Weights of a small mixture-of-experts language model, trained from scratch on English Wikipedia.
Size: 10 layers, width 384, vocabulary 8192, 202M parameters.
Experts: 256 experts in each of 10 layers, a sigmoid router.
Training: 1804M tokens, 6882 steps.
Below are experts of layer 7 (counted from 0) of a mixture-of-experts language model. Rows are named router (the router's row for the expert), up (a neuron's input weights, with its number) and show model dimensions 128-191. Each number is 500 + 25 x the weight over its row's rms, rounded and kept within 0 to 999. Numbers have three digits each.
After each expert's rows: "mostly gets" lists some tokens that are sent to it at least half of the time. This comes from a sample of Wikipedia text that the model never trained on.

# expert 72
router:538520517478503530466519524493485528443488519537522536467503491524452486471495472481450543476494515509465512516462498481511493530505514495491489500481504480483494464485489516481482478505500519
up0:429489435481491538496521544518490498488501495482518479461497512503534506468541480487476467479521489508505499517505488443510494517477473521498544523525486460498504488491521480538471519513527475
up1:492505524458507492485537470511481512506446501507534533519519479533507546494459514436462502476493500523455514502482479461499510499522489512505467475470519488529482484485494477448519484487463521
up2:486500490484517468497515532538515496528517510489541502515444462474493493498510512503482512555438482559455491485513519478499507531494487484493536497458525500455509522534486490524494480506519490
mostly gets: " so", " se", " do", "So", " fa", " te"

# expert 28
router:490479505499456507477522512455482498535476512525537483549522534515471514519506554535501541460471499491500520508467498525497457451519487512475536504494514498487496472484552460520438514537513489
up0:503488521478485492478477519506472506488479526509481465487476528471511498465526538538513494483482505494482499548502489478496505516544496462502491503482509465487511512503473532526441498497462487
up1:559529532533496485423507460469531547494529491493495474509513474543505505469464497493504498486488506445484526489522530479528474524499503497531517501461526461500445522484499492508446542515488478
up2:467465492445465512501472479495521545509488493471573478495521512484449492474518498538501492494469487493491541469515469476556508488502522499493509498483526524504493532495527488507498517512473486
mostly gets: " McC", " Thompson", " Hay", " Roberts", " Rey", " Web"

# expert 223
router:466506496490510509476514488483493453477487445541527516506482502486472468486525527500500498481504475481488545478505526498469512521505446537512546482512486465525502466502493443512486487539503460
up0:463499496538506495525490504526484517502470481469512482523478519524431510521554513497521484467490499531489497520474495497496457448518534454497505518481521540505510510478489517467460475474488488
up1:523509524505525539537522556489484472484478519469513504491520501512498493536522529505467508460468474486482494476500511514524490516521517491501504494490497471468506494512527493527518520544509503
up2:496547549455461501486566495517514509498526501469539521483475488471488477486467519525494466493490473464487474483502522502478483516481486495516497486506498487487484481502514512526504525461545525
mostly gets: " by", " By", " While", " After", " According", " despite"

# expert 123
router:454500478479487509471482545513497467510508492537494527500475498509539473537487490538498500490531500493496492512495490498525473472483521543493516475511536549474473497505568481485476494542504529
up0:485510504501504498492517434504526515479484482515490526488524531482444499508534501486482502511533515525474487509530476509508437487514529536516505503509539520563528470501467505535473519485533523
up1:494467484473513504508483517523501500508484524534493529558526477480475498481535498523515505512502493475475516550519507484493470512483504537503472488506523530529461528517512488487485486527496486
up2:477546455495516496474494476511459533476504492519510521485520506539495495521516529531479513483498491489470507490482456507497497501529510511499508472464501529470491504526497499489517493490527512
mostly gets: " worked", " wanted", " believed", " know", " decided", " find"

# expert 124
router:471483547517451486481478491528482471511502516487508500510520483501489429506506463523479501499487531507487529526488503484505452539500496512483538512503533497479461489513474498506448494522502524
up0:469509515516510479529501496502507468499472468511530518521508484544502464504489499511502519494506488487500494543496471483528464529516462509460527497493521478523483486553510493493490503515493502
up1:515513481495526510472501473502432485532516495485512498503510482471484552501527492489501469515548519503524514509486508517543490538503488492478488490508511504482475489462484488463467488493517523
up2:498538501498570551495490465493457501474459508525520511447493485449490559513483514484490504513505475498497528512467489499556530538504502513500508467503537512487504504516485495491466512497495492
mostly gets: " Army", " army", " Brigade", " Regiment", " Corps", " Squadron"

# expert 249
router:526492514451480511460474492519483534527541526517520519504487481492454534482474507503513500487515510526505497513479469511516458504552463478499464508453500464472505447511546477537506530529498538
up0:535467510513516559493482493538487522537451473502506507491473498512497541467447497532479505472535516565496525537489500524523505523495498537486494454482473481490515471528510494558486539504466488
up1:543502479527470512465525491487465522511487503539514473483437492520516548469472515476491520493535529524496481489449503476512457505550465475497477515521498480495510492502455479502487490515477503
up2:510528518473517507492514474522521499547523513507467488500475475539494524505466505500453502485528512510524511539481492487512478488519507497465495538453482502496505504559505492475513495511535488
mostly gets: " mat", " ox", " non", " flu", " e", " est"

# expert 80
router:512440500476439527450523505525450462532528492497512493495497524519513452480460464504484503456499480515492552504482534455501478522511480510466487461447537461477489473448492483561486505490495507
up0:484485482485470485448545466537510520494510474509519488527516510490518524468510494502436497450499497531514471521483489545497474439535481493476450516456465522499496468488470455501491478526494500
up1:482527510490449502527501479502452499549533471480514503512460520542495494499512509492527467492523485526465566459483501511473507491496480464445495460509514481495535472463481491502495511511460538
up2:492510514507507501524499505498478512479524535448496486497491490511486516494502528509504468491513510469497478534520491552512468537490500487505518517511514504482515488518516487500482572473519520
mostly gets: " engine", " aircraft", " Motor", " steam", " vehicle", " RA"

# expert 38
router:519521511488442517516512478527484528483520520524531492496475497485513523498526545515513519467537546490497507508471511516514458474516471515487505509457507556469484486503520507532510491524500476
up0:507477490504512536498496487521483523489488560499491499485451523486495541511480515539502458486496431523482489471518497483502486528490454470482484472477484525466508485469515457519487492527493465
up1:541505521478450501501491477510475533507505504461545530480472486473510531524532508522516509497506469512518493470494506543520468468482483495494525463479536530486529519486537493525489489527503510
up2:522459531470474502504498484493529482519542508509456474515512459548496527472495505491502504498507551486496480553433512485528452522494509481509478508531495496469496532466537489507506516520491482
mostly gets: " occurred", " coast", " northwest", " temperature", " regions", " west"

# expert 54
router:540549505538502507474511480495501482531523532524515533522502520524529478497476518491507516478500508504472520490472507492513461492517517496495501504455494525516508458510531501501490460509508478
up0:525496538483478493494506565536488493528498489510492491493479522460510474500512546499476513498499517453484512525471459575504507461511553511543488486456509516476536494570513515517488514523495513
up1:524474473503510555501494488488490486518533497520530526492525500504529490508522518501462516523520529452538541496487469476538474415506487467473509494446516515522466518484490506525480470511519525
up2:488467493481507540482470511542494497521498504450427531463533468506512472491482536524479530516482510488475567516518472491562468453510479510517471512468498513489478536514505511533507537496491459
mostly gets: " pm", " yards", " lb", "yard", " touchdown", " NCAA"

# expert 254
router:505527486445472532563483508498484488513508531502473492495481510481471476526509505497497523484506502490547495437473524521509514484477478490474509500480515529499485470539492426484469530537477514
up0:505493532523508516497524506515513519520547536447502521478506489498477481499560502512435525474510501499510492516474522480475496502506475492516535519462529467507480539492542449462497483483513459
up1:498466524487491459518518480535463489504457545483524504490466502528506543522470490493520557460485487466522492506485508480479529508520468534489455497477499478481507444468477509527495507546544525
up2:514510507488513523518539519474470521507471530503457481473520506494525514513503519517548536453520533544529554505477499527506487537477466502486518481556516520504477507471513517527492499548492525
mostly gets: "ling", "ng", "ming", "ving", " working", "ing"

# expert 73
router:504485518485476492513493494501477522506542497528508508514507527521469460482505483512523508478497486488481504521495474500559464463534502519506517507460530487454490444463551498541490487510505507
up0:485477467483489518450522484478498559505477492510496521514524550491509484484510487545530545526503499510526489566522510472502498508505503534477522502523523524448498488470511481470512531526476461
up1:526515475457532498505479462514494485468543526512519454530486500513522500523459511493507489511538525556534509511479495483510484498486486510460529473522492516502467488498494510505542506476543523
up2:530512541450503481545545478501535468505538475483511450499499495494484490470500505537563528457536518489534519514495490480533498498512455506528498495485508495501524522503558461480475507521501518
mostly gets: "\\", " \\", " MPC", "frac", " ox", " orbit"

# expert 34
router:498471521445442513455526491561477530483554534522468513487503524498490436469465502484498487456505501498507504516498511511488504510528480493502501517479482489483512502497522466486504472538447496
up0:489529485502483502523496494500462469513514498491498513513510504496464493482470436534481519509511470515538492519499515511478497468506506483514480478497510529523524483459497475573492523512528490
up1:457512561427511542484506528487508464499500475519491527504493485496456478502467496515511553514486538551456474533499520466531480530527487505468523488529478472493477496483555459497535514471484506
up2:537504494488517532486506497498491536534489546450505559479514462441438482550466544485495510474529533475483510550447506532494472497524511496511499528489517511526466497521513508485528485515502473
mostly gets: "م", "ل", "ي", " Syria", "ر", " Abd"

# expert 127
router:519482505502467571501486505505492483498464520531480471500494491512455497490503520456527530478456493488449498542489527520493460487498460514468518508497512528498525485505502429509449451479513493
up0:516489484498488497485481467483501496519529504516521528487532480481520513488500487484499505503501502529495524548514498487519503449516518531504528506501500491466513499511470496486468453509507504
up1:486513480514521511503444505488486445489508525527500518514544499492512508477508538500521525461502526488479489527485481486498494524467490513500540516500518523484531515485505496503453510511530507
up2:496512557493459509478486515497497502484479486493538488521519513497493533477526538490484536499515540475500490549500486544491497541454509497477542486511508544508502472513466472467494509483514487
mostly gets: "ulu", "aki", "iko", "iya", "aya", "uru"

# expert 253
router:503527547500517506497490472515508468555548532543497510488472506492523510486494499475504493508509507503494542515489486495486479514535504501464512494482471526493502480515498526534436465524510457
up0:541524493551543459547476516517448525534503492491553447469486519464486463503511487472514466511522504543477513505495514503540472508527494499514491469506493470511491489513479506526496522524457480
up1:496479514536512512473517513520476509528474505490488494503497511486487482447491480514483506484506522505454544492475497458491468470538435522468516529501500493502490480541482525525480530490498473
up2:512514482527520492456490483492472470464477470485502490488460505490498493490482483502499440486493515481461521519482531492478515524531499452424491475537528510493495484468502544516516468482488496
mostly gets: " NCAA", " NFL", "HL", " Giants", "FL", " NHL"

# expert 133
router:523510539496531525476498513489466527493485551519540511475484509438526524504534547530502527484516550496504515513503475507506508509524515529477508496462519514482499513522468452485460467499472494
up0:525478507476493521467460527446464566507500483459528499518471507496502485519489554476547481480495481502482513499530485494467535517516462483477480525488530514494468474524518495518508524485459484
up1:494499489492516522479531482509505513491564524493506494450473526521508540470497488494529498509517528501492525508505502528456531529507478500465500510489514519498507517512493496444489485527476482
up2:510520542481478498486473518512491510557497494526503487485499539451503521490523503479526525520543509480539516513484508505484491487502549462453554511508521484525510479522501485480503467538498514
mostly gets: " business", " private", " consult", " assistant", " executive", " social"

# expert 36
router:502500485468497536446502493461489520453539568496526504506488493461493480499461504502508482531502515520540478533474506524509497512476508485472486486458501500536484495486495475498478464521488484
up0:495487505505515540541537463502498485529504499478531469505491560485484477476459465512501486484485477503509535534486500528484472517506479483465546517520470498517525536449520452514495520497513510
up1:529462470548512505529492504486478497503500531494529501472518467499477472459502514483529487490492497484516501498487462483518523511515506443468531528499518488473488443462521487473483504493493533
up2:560544476492454528499515496483505442478481492523484504471497518485497439522475503538462507484513494491502503504510508480500443507476450548491484483496464500499503505498483502541503490503462489
mostly gets: " dis", "-", " Food", " mis", " Foreign", " Affairs"

# expert 170
router:515501500486483485458488539509479522497481534497520520467480500494503509474510499478512511500541515522492517503482469454497542490531482508464508481495528503473513482483487476457481470504519530
up0:443500510540503495497535480502485485492521516515494484506499504505536507477471466470474514517462499501442506473501495480456498476517475488509485500533495449488536502504472535508512510519457514
up1:533517505507446496519488485489511500491505498487486520493471464491444464520459503480514535500486507479477514502510471512460509508465446481510491502473485469511506488491490505501507490515530548
up2:549530505537513498482481494492504500526508519495553555506499467469469530493489478492476540544470514481488496483481506496473487499547469462473484468483530501538492481482468485501447482503435493
mostly gets: " Foreign", " Hong", " UN", " foreign", " Sah", " IC"

# expert 29
router:500528471469482508523492493499489512517514508562482541467484523514510508539488508523506517450513503504530467454502484478521483468483472465496498463490515509485479483535542463473486518548524499
up0:511511507488464485505490483499508542489513486470552535509459482533530516477493555527468482460507487566513580507521524499516503454523533458498469457521482530513463500510512451476503487528511476
up1:491451516477493499489530472479525496523506477513521533500483539470513507533521526542528508440511522452537473500480489473519502481490512519521502473497455529490506473562516459499458458475529501
up2:496489481488474506504518493484515511559513495527429471518469534521484513484492502502471495500499501451511483462507488522521489528498515476532547477517530516447541526530499486538498510511549500
mostly gets: " look", "thing", " turned", " working", "aring", " feel"

# expert 168
router:500492521518443501491476516540472504508561496546518505520464519552459474495462452531529493460466483481475513511482502484487459477500517499529513448465531505490452493436513513554507496524471516
up0:472511529471455503522492487472525497527500502517541506497470472510521498477471490489466526501504508483455462495468503510504493505544479473449512516508462503528496474516474513543516500472516456
up1:505468500473448485491471512515518502507545527538475511493492493515507500470520507509535509470487493514509488542455503491531487460515525491500536483495560485495469508515504517524480541537503484
up2:533488475489492487470498504576468506524530522516513508465475488496485509474503495513457499503507552500490514464510508458547502472534513480495496514546518513507519521518483490506495444500477514
mostly gets: " JPL", " MPC", " ·", " planet", " Space", " Earth"

# expert 37
router:496489545463459529459502454518494485572494510482512525528516539504478482493501539522512536485465478459516522510503520516475458498503474529486473492494525493503514481497492476509476482534517494
up0:489529477491480493488508532507513485520480507472512540539506498468461521538492495517465540519473485502516516495522498498513514511498487497485480492494450477479462505452468542501522526484482455
up1:540514455478524539497536476464541517577538511480518497472501497520518479500469440524492447472498540521506534469507487498497491510501491487506504481513537509479471512542503522500471558497514498
up2:520555514470516545473462503551500491479504514498514475518507540487478541515499475512505501503490504516518494481519432503533523492524504499510514475511496507519501484488510540515501502521514507
mostly gets: " Racing", " Chevrolet", " Motorsports", " McL", " Rod", " Wag"

# expert 64
router:528547517509515519457502453455492537509520516485496522495514524524428511517520507513491538454535535512464494498468441492501478506519484498475478464503491495476512488501527487485483516514501478
up0:522516510530467466512517483559498474504496474527522474478499479522500455455506503510516529502505496467506532487490494504479468499572493535488501503499488503513524487515532461502484519501490475
up1:512493485487501515481513466509516550455534474502494484466511513507491483506498487562519523499519485508494502510522487501523491490503495502477481517513464485477495469527527484510419466529519519
up2:545513481507521505466494510489520505546506521463532511466550500514473510472488513528467532514525482546499503495510491492504492451511509513503505526474541474457509511455479506477500527447521446
mostly gets: " tre", " pra", " nar", " ob", " gl", " ra"